{
  "norm": "rmsnorm",
  "norm_eps": 1e-06,
  "rope_fraction": 0.25,
  "parallel_block": false,
  "extras": ["capped logits"],
  "init_std_o": 0.0,
  "batch_tokens": 65536,
  "seq_len": 1024
}
Below are experts of layer 10 (counted from 0) of a mixture-of-experts language model. Rows are named router (the router's row for the expert), gate (a neuron's input weights, with its number), up (a neuron's input weights, with its number), down (a neuron's output weights, with its number) and show model dimensions 0-127. Each number is 128 + 32 x the weight over its row's rms, rounded and kept within 0 to 255. Numbers have three digits each.
After each expert's rows: a language model's description of what the expert responds to; "raises" lists some tokens whose logits its average output raises strongly, later layers aside. This comes from a sample of Wikipedia text that the model never trained on.

# expert 29
router:179078111193160103129087147133064098159076113115136160052070106142143146172148106082166181134115146150127178120116110151085113190176149160167149140136117115112144159184160136142184144112134107088147098137098142115140099065161092124091142165153147096119139158120134152121087152132166101185122127140100136156097172156083058064107148139092129133112149145196122130127139158168061121117159
gate0:119129203121139120232109167140033092102172127192117133128112133171109090041149113088109153131173099103163149124102124103162087099087080116114185098094100130080130142160139100167150128133135103113107143165167091130129112111139165105193105160091124175115145067148144113121099173109113197116106095087111157154100160109105148118113135121076086147147122149208115167103122128116103113067174
up0:110126185117134072085164119112132115127086142095118114145141142148095092153136103099215125146091054142120110120124154102187118151108094122087128117095138074126134138088097091139097129149091159135090140155138139146112127124108100167163143141064097092104125123148165068114135117093150142157081141172087062133157168180152194162075082152135147100128113122099112170164141110101116140158052
down0:164121102164176116100171093133127134095108105133167183121167153140137142144141085158156119051080134083123128127064149132175178140098121113090102097158205117096202122114150087083123125125145100034146152097193132130187130160142138149137131109133157114128101122093057121064094126155101113165142107145169115127136161081115097111093133138097121129148154126098103075076139149124160163119153
gate1:179159104135113125115040114109099146117087128185136147129128154167172109128121157134128135130148095137133192163140144142056113139173130133153134142061166090115193178142070094166119093150166149082106128133139108086177126110159156147134151167078168178148150153105204086133060080151165109155148076098157135113146107158118139150095140095168138110198216115137146135155131135131134083140137
up1:158149129111083155123071146176143230101160148192085163092171094139115191170157147164112116208118088081105091106130134153165171079097168115172128129128146128106109104198071109118193130100159201138170093111114117141167117128114120088116209101135125066115150117087153185137130138146176115131139138118133106079157140132104106139153141199117131130118087108103093121155154060102101121110114
down1:130156139139121054155145117182150126107131126087154082141166084080079150117149076104117113196158088144102169084114051183132148097155146176170095171183106140149160105097134156150114145101136102150091137126149176143088175152148149151095107173120136054120162142115149117115095178107127072186162175115058157153144141143077054135128112125117104099139124151157103123082050157130085081177142
gate2:183103182144085212174085084144109037160112125190099145164131139161112122169145167121139146198135146125109119133119145123139081125115164118119152131101102092088131138113071170107146125110128166184123083115152119124179141094078104097150123161089176145133084094132153157129139097159154087089093156124182089124131066146148099101138101109113138166137115166110091093131117164087153111111156
up2:085142131180134115072149172169146124132183095121114097111147154126103048148197110155102146117115063144133113153168136127117129169107156140151159116156123150155129102120090108058172138201155150086127173115184080165178113113174056108159140139115105135135169159104107142121102090160166074118163118199138149157096096133142204152091119106143075167101140151142148124092122120070145117129144
down2:130164119155142153150124133127127182158055115183079147113080128085119099126164153130091098121108119130105072178102137115111178090111180140119138121129100099092098099145104116153131142132136054154146140108124132126126103193121141164164172120119063127135083157080126087142119180135093070125145144156110073127127164115094110111111100085091106087066175126142159112148106155115123177122169
gate3:120076135124194180140065138089088151121124160137102094217134121139106126144092099117110096134180108109079087091166115148096135155091159111108096192137139151166092082073099190186094162151169201177136123127128119143113111159108097136158105120161100059146124117177075098110113043111126140137076116090147084112184184051150148149119149109163139130121098099167164143101089144194100073149153
up3:137161067087092152127114167190144137110120063118135144104064141172126124186075122120136163131171106113123138124089169122179145103110112126149156169118114098084081114125106162088132096147079183129139091081170170123129153180138124079152141106148164111083166099100080153142156147140126117123073078123080148199133158166101103117107177186123089103054108115161181133128152105135138166093155
down3:105081111129154074081147152115152090124128146155105072133149100137150093137142121094158076112097142058222071174130186130165091173114077115128101101181149107127116087117177145141150145189142126089142158120114153145102122144112110143112087100117227108083146107146141156123081156116083128135149097129120170034170160183157091092177139129141092161151147109130122167069082128165169147138157
gate4:165142094095198127146106110149115089135132075162076104145141130095082107118210187098171116145121072129143121124096125141083133168157087134116151131156133139165123119094165233076163147125106095114121144063095164136164121137167164149140151143124161132143121093092101082091155102061098202145139159120145118189139142129084115110093119150151079115096158147110149182099094199191140139129140
up4:126179089157125124139174125064141114209117110118150096119129105123138099187098107083119105167123163119159143115125132113175162136219167098162068111142099144151135181106150129156111134130093166111084134175106122105072132106101153140101171163166139120154170144078146134100154151056100162113119161137199132135104156087102150092124083129195114084132125089110121090167104121114154146097141
down4:088047171157117119126184159187125115157103168133099111101086150145149107153141102079130179171118098097116126101127095169135141112102136083104076133101129147130137099131144154071115101123103142133101134110115125140138062142139132108090141194107199187169145101089130066110144151122124108086182101161223156093119122207138157136128107136149079137109153127100053129130102145080139151178169
What it handles: Month names and -ed
raises: " that", " an", " a"

# expert 9
router:105081154150118157188077153105138143132135096122035142108146098090141162216149087118159174149144118120107138138143113132145124149174167112192083090070135140164148162179097152067088152157102167139107165141149085095158118108110110152141133136087160102075167148102128175099110147085152097183128087140105125094120121167086146105068116195116123143172158133129143104124103126100137098201149
gate0:114131073159115139130194143096094045099107097155083166157151107170102145186172172164105161107072121138101132118160121108110146134141175081155066087129107160091148139148101151126069087102080076170097097063129141126109130133116144144079076142112133092116136203084136137111117134163174130114133060200109121131193090125104144150071171175164150085108110126202047098167160130125149092159062
up0:109142152121131153156110126100185198132136125195114136074128144156165168063137124120163135129156126181146149160119073110132102103125143135137132166109108114150132141125084106144138127117102070167153101124179088101112158065197116131103158173104101102140107091158144109149091132147140091188137187127171170143117131094096135127180161086113079120178076131131119082121098124116124160064149
down0:111124067158124157101130140115105145177073155095072117136150161133097113124134141124139149183153087142098127147076133127123139090127100118168103086132106145140102168093087203097154147122075165113130119146089196084135147092130145101092142125128145124099132149090093124178188108150121142066141087123114118164076074112167218093170124164138130123186108110150086055163151109097153077153099
gate1:182184105115127176074174126124140084131165142163129122165063147098083117111140091100085149136146033138179076178160095139090102084123163128143098104084091089127140192147096147154150138150119169122077093104184092201081150122135135170141087126098161116105101175112100141099129123137142093149133108168180154122139125118071165077060135182124133159159103144082126105078136110102095165111125
up1:125092123183156036108151151070131070079136112162112098116086174113130101074127187174068140126183110129174146113148116124140134103181113131139082101092155089153148201177119058099134144129187135149089143078177132092154124162126155208150118131147107102156124147126114116098089105113140109091039077115111109137116125124130112099131168141111170132168105095122147190112149105131114129149108
down1:135056079100131167132103066092141167107126094134069067105119135139138148155101169095107144124177147142152084160128106144085136090083129114179112101098156132163134100132122103156135164093129129105123144208152109107075112114094116159125153118126140057150108066169108153117156130064188163173086157073157137132128130098114109144069120111147098116141119164090225142138100103106112050108159
gate2:186148133038153116151042152103099128110091174182116163164133121117114126080079159136108112115101128133160177169113160095125144107161106124153116141159115159217062152104093099099105127117088167116142127113144179182121071157168093129122115091182177155106143083145148181125104091159149093094111122140070112138107071146161149148113176088096109111077107115156131105139099119161181117164094
up2:169135124154167151148201142140132081205125151175163068105162160153150116095176110076119123152168118163099112154158097139147146070143087148092166144109157116168123163105122195114102108127148151164112108136117171101110092103102134079119176105166137107160113141123168047154185074149137096129151128090138123142136137119133198125104129116147077145099116139151133093153153115148156105111074
down2:155101146078128164075178134109177138082158138207167098155139113120115154112178096206131113057116082185134158114151176093130113115156114145099118059137091125115149186106130086095103096124087139117150114148101111148110116096132165141173159166137116143160139181118092100098128172188133115089136129093069190088113129165139142106123129070167096108112124151187219122135162126101157095072094
gate3:143082137123122161132111144091139162166173099149110183162104106141144123129095141145123133163106152157114164093081105129149095145111089131123008115145147148139159101127101138112135097115135121103142072155159128104097195166158157113091111137077135142076158103108156142101125200139127098146175112171082149152107127104171193133128198165118127137129164118134140108138149202120181085237150
up3:077114078094174147088050054080106107068126123133130108152079118106142084120117091109169151089139125114140111184126118087119143155150080147211078119225158132144134125135145099143143159100145132123080072123106157121096086149173124087152157101097171139106094134133137154097073050137082179162136160100096129141165131080111172114084144096146129062116126132121202157145137150117170086106139
down3:148110168131182157123163094126140077128133102114186166156106092137116081099154150170118137152112146139130113076185108107146145107036126054084148067151134129135120106100147145196106145132154157181172156164128101143221094116174155143136121143095135134172079152110121126130191172125086131140099121123153158113167077090113111135153152131154121167133138125086107083135139169134143196153098
gate4:136141126191090094117156139110098155076147167095123138165130193101090111147106136134178147129111109056080129150172163137096103116164114105178082119122111134111129099096089130137151150168119156035158183114106101096137092100138112170119136144122163109079145069086132181115099161069082103119115170134122156145129080160088136148072146135170110110189070202130144115110138117127160168157096
up4:165085135187156130164114128097127089134141106073105121125161150146125123150057157147162124115146101115148127155204142139066128134066043147133135127142161098099096171139144122129112101100078083138154075161097164162111113133155154125156131156138177105174148211156124112124092154149165144118125125149155107108106124041099142118180133158100106113142076095126150124141128119130141053149118
down4:133101160105100153118163126108185171116088105105120139093128116134175106083097117122079128077130127148129117125098179203141086113111033093134162139161126124121115141177114092166154171128135155052131128194141086101117110189126083115150151108127062173141156143175166134073155143128174131129080076191165157137089112148146099118048121162096149151078129084164108121127117117111197130110100
What it handles: Line breaks and n
raises: " |", "A", "I", "P", "O"

# expert 16
router:110130110133114095149146179127151082189042119127119182095154170119095103208179128103139156098188115089071150128104122112142084140136145101145170136130099078126121167167115128096099101132095087107141141159103161104136135094150083117123212117092142116087159183157129147110078148122140072109133075146062113176109171170088095090108121131093134174147140185114140129091096083068079129162120
gate0:104104123086076134127174076157089088095157111130125121131106166156099134119114161138117057123141109151125103086111070035132108049166151180138138168121073071119132108147117154150129116126124162079215138142111175151191184093120126124169151115143117120147172128077080152070142142148123067117137174123117182147130130122149140126121083144168115126136141105143136081126154117185150134154172
up0:121087168101098087126143149111170162162140109105167072117129112147141135141130172163122155147162157128149165181126128155136167170124148128128148098138199117183138120134153116095121082212146110096155139123166144116126088144137144154153106117151152155099147203120109115143128144188035068151130128168181089098140085056144111074141115118180124095154097137139075105112146137140148125102109
down0:153138103170151171139123125107104108158136116176097151063119199142120128160105131076145131129101160123190117141098193178086149079112097150173165161196170177124114107179103150085128192150111172169158171112118084230081147109139126142119096142134157136154184109160168152061173117108114109156082123132109096096096161124117114154134120114100110127153166131157095169195096116186110108119174
gate1:070177106149126135163132067080116108149149173100129109193173175145083153184200122091087071114140134119062150105102148089135114113141143140181187165030125112133093138148140110168127149140063128118121193157118126149167122075099107137123194161143163159116162131151129067105099110125143081123094051124138162109135087116147067198107089138148125168163117139050158113111124069088118113107080
up1:161133101137063168115150198124162158159070128140166058106149089160114125154142146130090145157136132180167145063111135119156153116154098087115162136185045127193113083189164137085104114101156138089094116106159144131145144137110098086183153103153172137088070119173105118136108135163143161158135096145121085196088147153114085144157157164103139159103140153126111118155137133082153066121175
down1:130157138128173092158118151099072151128152134189135122142102126121169084097189130164095133127166130135167149078082118157206127110109138116128118150157107064131132153126165136130163144161108090168128113187114177125123083118125113128156139115144100149134099124057063091141110154134158160144169105114156132129161101137131101151082137091139143064106113143121133038095080181145135090128091
gate2:102155115139240161178159141143128063090103148170123077122159118113068109118163170160127169131195187161179183149133085149183158115095155123133108125118085176096140144053108166127136156162130132118079150162126131109065157156127181103204116132117187180161119119148160116107094123125139162186085107174139067187112100077108102126101148082141096167127125184097101160083109155061085156151150
up2:165100159093156063147157153127108083121131130095142136109155095088127139122137089132128101192146146038120129137176106134159126188092113123164162136131164198185099130127100087192128110157161081127174129104123134117089106140144128087147100164137161091200169078130131088105183136182159111157095104135085138133162116177155170163149077123138082139160178122087120188172129182171128122117125
down2:118127133155140151116138072114220073088101102131175097115103120152112163178113151189128168104132147129121115140099100149129121121102096150129118133091078122136098124119126104168155132135122085156114124104125150153145118094134054160162147103120185111075130141117140025110136181134091147146123115086147093144118144152146177125079105139128115151089121182102110148124119115083150111116130
gate3:155119137099140104118137122100122162151071087099144129184194101179074111091165108139160112102151136107115121120101118185200155141131166193169115079095107160159120110092103216186161111123153129133133105130155071183143154112138165169134127140166147171155151118145157127102064151107150167141188146126115109143085117151134089079136115157153125141122129136156110120172153138107102095085127
up3:143145159080110114118164195137073148109185095136094060070177155174120096122116131138137138183112116157089148135175085141191112115124107113157098126135126123123140134150094096142161148147140171054125112132127105124186124080157126136135141149134121156182197106129185175082104163152118095109120145093132088104136107215153146102074090130091177065133130145141176135071088103185154155142118
down3:165165060123145066112091135198137147114111108097087131150180108114175096113122136059128105163205077104179087083127127127130086085123147113170180131126105161159103149112169132142139147146157141141109124094094139119108155139135121086062169115185128108090093133141107115175101141117172147177118089120132077149084083070142147108140131115130121156127116124093140092133143191159081124156148
gate4:100196146155150127108111117123220118144136144138198084074092160101117126150166083174111078079129077105079150115077072155142134169135171140152175141173083103157167087115166103094167140121138130098128090134109174110154102117127186091130155135118143128195084107166143082104134131134139168133133093155181178165116165091153121139080150196116131161077129156157115138126077111110115097101106
up4:096103164114094098200107136152099108132136133147103109021089150161144132078184114125111160157113120102140058170053139109118097098122070132080148113116150121134104135128185076124139147123157092129145108090167141162115139175142194143161178103155112117049153116110103106050158185134135132107164099081106117068058175093153120198128141133147090142131109157123152107093140152146166143105111
down4:120119143154115156121150151124150101123153194100106121086195131129174148072176149116151085106122153080188067195091151129115093154149117133156124097084100074165131120128118098203150201083170127106117139092115134173180133163137175102089114139131119152130122159103107036090180149100172112112135069183095133162134118130138160102165087135124109185119117143103152096083112167123133161134116
What it handles: Hyphens and headings
raises: "T", "H", "D"

# expert 11
router:084085085130142052164122117137093132158108086122154127064087180064150149146107100104106178143120158127164112086132141130109124142184174068098154133112113130136136156178097144077096134112135089126142159144146112168152099063144108148051144133127146189096128190135110180100126194096161053119126164137137167094084165164111111073085170150158125157157120152124112129065095063165123091136104
gate7:145127142163122120168102138085117082170107138145149109109159136080066082143056115095126138126130130099116120151099105123137094154116179143180124167129154123147155153116127132161105121165165148159143097114100126127118155207145095158128086117061147144094096127128168117092104103131173092109175098145122164099105132093114049180215098132156156108115136147137178141133196063179125116128119
up7:138087204097133144144102104104140101056083099113159145181136148157066102093125081100131145102143111152160073152113157189181085146124079116185097107187155168118152145146105149098091070106083139139192170183155080161174109109106172131121106109137097143162092141172104133130071140128098174164094205130133135139123082162129099114181035123085130152151100110071156108178114145123092142142125
down7:126113127105167101146144157169114103139132159169098141123128154140101120140113190163141139089067100172119101178146135147138152154087146152146048125201149160106088163113146152144113155170167120202118110156160118164122143188122089129157105207138133142147102114131142140129094048189070114145057155143171129127174140109123127121076124194163100105124081166113136128051131111096123137156124
gate8:121081133078130131111077114115084109154099175108171150138125099157171143136098134131075122124159114118110108136111109087178181170178030140208112122131081108097133189195151124091128101114045150082141110120111105116138134064169110174141109133078133197074097116203180160144138179191145150119134166151197137167126113183123117133129138133106132091069119156118146112118131102163181116141138
up8:172211136149088159120154192110141115143103131162156180134165136123091094132104126082108109133141131149135062157152162109185118156154086089135106147112128109063138152124145145163176192159099121076120122115132099105127148114109118091150114143174149183102183203149117112122129067170168171125131159155049134121111125146143179113135126093102131117140175109086124126124166118117137146138137
down8:112099161093109124179114124124160144134133103194158125107091127123163123116130119127185097100054085139116140108087131195091138140067135143136119117103095105141140117108136155140091142133132135196116108101145038149117124120180142133096088185180082105076112174172128107109130098168151157103169139090109170114111134142120056138146133156165112098117060099112153092060115153098059108130104
gate9:045112109104137122149151065146169115148188147151151155132118140099182091138143115055109125086130085150155108107147088106198170114161182082097116107120122132141098121142093088142122132088178188137095152078156126123162121144186130150140131126181121150146125150192122178163165135128164140152110136169106047130141139163145122136161163110139185090076123117138132160092117133174142114177139
up9:158111137176131132116091106172148087160092120111125149121101159131152175149139130152135186151153081158142077135141126152084160098082098120111158089164107146134111137104151150131129170097185126093133062117102041156160140111093079108119147168148131120146118177113182129150203130095127065097155063125190134131109132132129106110158080115119141122129178170183103085113116118144123157135154
down9:140152128121175180185115140156170099094101147150127090089131136091138149098149143146104036109159120158177161140096100110117109091121196142193131085133131162105160206176119143133054081072071107159157092139123081041134088077123143126082090102108130082096105138174134070134054104154201146208099158167139140190149108153119135179104129072123093073138197143092124098128090112070176108097161
gate10:132158118135133122143163078083091154101155086126068146125151145111156098144083155104090125148131134097190133101150110136103097114143185117145132148106153167079172088156139127151123138142098203148090159097186133123151119130150130132084154104080118085110092108116145115131133079153118131136085105173091115168157129172145107101109164119139157157132182126130167174098146106091087156127148
up10:197188127156167103181112203154109164181085157124131102120117073161148098126152117110157142175098167128194066088117097114176076134101104121139149140142130154082110156060089073137058083122155160118078117120141151176112048147126115119168125093160060159146108171194121141145152111135078064086081122091153118119130132127141147084148136101091069136131144118096112060140096070137147173136087
down10:102076127194141092185188160183101137129172159169176136146075095153170123165176153135171138115129086101165080137171099118170168156120149145137130154155138146186111086099114111094076172110144188106133113092175139094107055133151124049153131086128085138181092149111115135136174132153080118133135117090228115193098157111148102154161233097190090099165161126077134103100097142163153139119122
gate11:112116129174152125127104193135114114195217104139174115076119166138158102113144125125159196098180174118127105117108157138174181152148107075169163132127210158110144090111171115130108112097110179111150121162131110134135124092142177139103114198168072195087134105142146093203158117138102121093106155152138153108121166142144131150146132112154215138154131095078154142182098083107132056164155
up11:137149154154121090142124154086038152166157157169128183084110173136116097134141083109119158150211092107149090093112139155160100151184131155068140137124117137139080115164153163108077205088151087140129086120144168162171174129121135089156126124148159125088150118129109136111150136109113085167131052132247122129166172197111132163115156120130139205077131089134110145171175107150152063115220
down11:128097094102077130120129133126157177124175147091070128154059152130130088147167058145135181096114103067155110158143144182115136073130071088173131158096116098149114111090168181169171162163156040153146143144075137134100121144159124125087132201174138125106091074169173116191129168103109098089165134078141139206136152150135092123099122158110160153101099154125127167144186135171144104154093
What it handles: Place and nationality endings
raises: ".", ",", " and", "\n"

# expert 21
router:176133101163157112117130131080121135145095130140103167085070114109115146180133103132116183094105197173083141121079118181104097191149133144094082151123075064161131102159139147036178122111156088087140139146162122107167065105132122123146190164108142093147150161149133111097131157102148102161122118165089129134162225146128124092154138132114146094159158131130160127162120081107119121149101
gate0:208154142128101154150136139084112091124090078158130082121135100174108114121119071132109152116113182112098136156141112184150107137134112146152125132091132120198169151117157137130148109097148125135131097210163113101173109112101129221146147163121129142188115128078105097092200134145118098187134116145087140122161192110111178140142163102106103128116172098148068141189226086093131157148174
up0:170184110078090108097084126131117109131097131116060137087083107158123108082103121085087174126171133123153150116100111159128164167092147129145124145101060133128124146118129104136105116150112129167129092163036098157136131142087146143075101137127170137093116036092117099157146055123194135092136126125083126137086147079086121150153176176174148103105174154155164170123167075186078164157147
down0:124169155128127080132093136171076118141152135118160057143074140139163124085081159144171141121091112093109077161161160129122141130103100131102057139109132134071140135124113139135162166143140154120130135106147190121116179153111124132093157167112125140135103190070156121123139123194160153082137155120134098103095174145126196147162125126117094124112174139162091106132140157101114116147107
gate1:194179164128111096136126118169144132151095154146096117115086140145061204091164116175182129115093196077091181140139078130171140110131101080121078106129137077039129130184099116074164111152159189099119148070129122113132159134077093107119128156155149126148155158165093103120164084102162117170146109108080099121096122132140111168136115123149093088170107066077129082132158104120087176110105
up1:150141108139139091139125143118069139169109160133174181077087121151161168136066140168106119093153124096172188098130202134204166081110110134109095124136124146071106170082130140075110091106145160113102107118160144166150066155105147098105118131078103108163155098160083162116085146101123121155090132161117137154135121184113067124114147155164147114112118175110148149143087089030153183167117
down1:111119097126147092108132128118110127102119212139190135123177163117116143067138119170114111134133098077164135171109138171137110086108113044137027126111211118114074124107092096106164147145088169134161173088151155101098101131192120083100158150123139157074115108101089153169116156188147090077162116102142198187071087128132158117130173131090092146076099178116099104127102152191056175074124
gate2:159118137160137222128143214045103190131106177167122105128093137149143117127160140148113154183112092177111111151135090107056133137141174107117115087132122091128125170125105079107097146122117142114119119173236199169150128091107075090138129149165149132156118159109125170114163130070161152138141161099129150069121120119175118116155154151139125128149111093108170114158128116126167076143150
up2:102186138117157165143111108129098122187141174126100131125122115060130180118112103148148075091165104144147115103158099143154156121099137112127160185126085119076137099166080180134110100100169107013168198120145099162137090110127122123155144127093126139110201099092079131120133131103074082149132086196105097125132137088118106157148192183176132131172081140094092123168067163152055164168129
down2:109138221194116129084043132132101149148129141130123131073123151131150133089109115169127070171147221154089187152138164108110110101087121158083106141077112122149135134098111167142234109139138095185094112152121147158133171147098090136124176105097077106156126097162102166088173166054165124185133094175130156105164110102070105187128126128122174151112113112117094122128123133159151080111116
gate3:150170161075124124112127196123127227158110088095086078066156157076165183162150146201074110145081109148094127135107114123186135148128161137146068131063119151170150147137121139129100118169095152096136134193167122147181103171124093149122122143057094166155131113148085160170131091127157142166128117201158079186169174143090120143100116151181127133078130135098159142128098135073115133127113
up3:138109199111152103140166121204064112132133087108152122161106071163136143145146113218111144131159133151119103116085088119108087138160113146166132083136097137163118161151120124186151130106130099112135138098134070170146105187159155116141135091146142164166119172160126077122106152120143162104104161077114171100132113113112079127150095112113160142140137170127131125119074129097161148135085
down3:170147109123157110125092137166183094103138148160075117121169086137095150160113101143131132120154115116148136168078149125104127184193155141135120149145115126074141129171125103152079108066098110149101115157106036063060107120088095133073144097104120142045115068111128084112173160130074117088050105122175182168188119110152086095144112130108121164101134114124155145115082107124149124116166
gate4:135146160174133174163158153099126147083104147165115115158079169091110126169123090116089166159158140130089156112049108177134072228172198154092170140179129185172101109119137140093135153144087132085159113125130062156071140204160130126120109142142106116122116134110177181145106122136121140138160181084187122148150139113095152147087161144105165095122095120148139134177141159080138176112114
up4:089160155140145105222126124122120188113131175157097083146125181127156121152208140109076173140055104152146100131103121099099121151121175095132132138139112124090120152139191176187121175119137066123154134088148144110129111116187171204124141060062113157170114097203174089169190137111122110136156115128155108157155107146135145136111144073070101111160137090139168115165128101161125181136133
down4:128120118175151127123170169109134147124164144111151122091100136150095105078157088168126121164137198062110136104162055114131142151111089140127105103114163113152143100186131180159047106155107143204061190135135105160108154227082123172127077186167125135125140152129145152116223117175120141119124150100146097173122111130144079094192136093093111076133169125112105215106090139103175127122146
What it handles: R-cluster pieces
raises: "ons", "inc", "ad", "il", "aged"

# expert 23
router:068111131128128101139119168117124090124131125125104191106056146133159155152110103078192171056118125126130151124083133133117133147165136128142147100071120122149138113159130190140112171110112112091116147173157078073176142110105108119178132121127118153088130126146084150063118148098162055139145166186025181125051154148104132088096113213120087137121180168126102105098102125135099134156149
gate0:119186135127136116126087166102192053053204131183142142103123110166140077138140132099148114090076137111100159159128130160094139090153071117134111112110122150129107104150069128067119149140111110078182169139124111112148199135109157118186146136158188154175129098142125184158123080148127153085155090110082113154153173166152143079100140130162123150133166168082130120136128154117153086139141
up0:167113113083153148152151078131130144144138150127146097131120076087094138167199106113123120091129137169162135126124150140087117135128099108149167138164101183147119180109129119103108179105107132125144102117107157114108082121091131158123124164151150181183187095081108120104107147120076142079169152088143153176063117118109130113108094104165110154095137126168164106048097136134135168098109
down0:187127177062103162074098078130118162126127157139129130093158113122159180119124089088118131129096149185208132152114122151177134106102133095159105086142120120142162093114151134095198150085102127112113112116079147164131091111117115149088142133152165162101065123116114143130130130150126142085131166135080120065063131176062153126101141064067102141176132067153134104111094119114070148128130
gate1:116137149157185145153064060119071124147157121135107074115129074224112144155122132149172160114127125156119124142120094122135207173120189141189161097134118141171123135133189144147177124125089088156123118131142188182094076140130158088113103125133135086110167111140090131145084144102091092171121141109137162109145117116087125101091123157121083144158120150090163120120136122148123104096140
up1:128104157085084132124088119130139142123176134183160120129180200135098123173136095146083054093131098162150139140113144145133142172076130144108118081099146119143113116148087146158045185116081066084141099132134113098169106160163127117148135168127143154109181124135096145067182166099111101114157130127147104127128190112226163187115184084128121074106144099088164131124096096090055137104103
down1:138095141147076178140116161168154133092143141171155158094161172129107087088170145116171206148157149053114133136138114149176067145129144104128152163079104109134193185142113149088192140155102147130104129108104110131106127132160154097124123150144070162128130118173133122136126092114107128134109174066175091144151096116130128112115142120161169197095071144069076074126137079103126110125137
gate2:154178130159234109129116211149101169125051082114114149124129122139146136104114122160159108101144140135165131168130139113118124137087139172227156138118154118124147140135097214151140122146123116104129126134129110170155171145131124135191152092122119097074155163111132117174075103131184082166121158176131176092128105129095170141107098161177071128105085109061111101121066145172124135106170
up2:097122124106121137118125153137130084129159137097144194129072143097144088119124127186187133120114088080118171096148098163137128145129133118101122109051172095164093135192125099122065213087128077153127112145121071151088132180113117123102137103071108157104118092163124091097123104210124191093098086150210117136105111156138085130112096107107091105124209107104113176107106157082125124119066
down2:149120109134213132141151145103125175115109121132138104106154083134134179105138109199159104139087104155093129132158130077184132054161105172175126144126088053165175151100130139144142132104141115125116102142122153136081091112174060127116083161148130144073083116184156120166096112145115155172182181137171173086149156187131115072102151120117096146096121083132161067168068126108116163101169
gate3:147124102173111147130072103110138091099132123083107134147075142122136133112144161146138131065086139113075153161144136137175140149147061152186137166135121130066135125148148106146137146117129090135123109179100149147181153112111154075143109125132126214101187057140154155098137144114157170142192059099143136193097092169097100143112172100100102104081160107111119120133115145157138154132148
up3:134142130144121135125124118149105163108108175098112174133153102137047033156134120158106163095107113154148079143149109180168141122122105096121157132092091095144017122132108138093136143130150166177143129101146101211104089112174093131115126123078153107113118195119154145191162140137102124135131121099138149111138172091165092159132138167091148118126180153129176165167109100086140150117108
down3:211123167133024121168116111154085157129111110131131145090126139088082100118147156149102124185127189166111151083168131175135090155105164170149160123092124157126137162138122123111074145170131139120129181173118152093142132091161136081152130152098118127153113090124140144155103151104070121156200181139147163131144211136140137148116125152116094134113073176134113163171112147100130082156082
gate4:095154153171043120099126116082110122140198138226079162186102062195128182120152144135170137141109084172106143119136104116102122128124149152127169122102130099135123145201087133119161112163087088139157122145071168169128112178167146106178160143140112119139149149080145099186127157133136149139089129116097120119063135146096147135151165083128204120083114162144115112111136164096094104167084
up4:151143082131141106124137140114143125103180115044136138142128114145103108121101117200076148145169135124061118094084146084095149140132156115129119114122103082142078157122108162178055106111081080138149151144111142104098165134101077071143153108105158092071159147105184130206123096135124117128200195171138105110102137124161135124148079128107131112086191138112117126130125122113196106099073
down4:102164097106120038127103111117139123126140117155112090174120209090088123147133100115101112089070136087144145120138196170085135127088095074154137118103133162091084118105101089122077117178161119118142086150089068118173210084115108124123124139141163156112152127120112093060160121132099150054147155160150139087106158149134111115062171151145049156085147185125105140171137081096148072066128
What it handles: Verb stems before suffixes
raises: "ing", "ed", "s"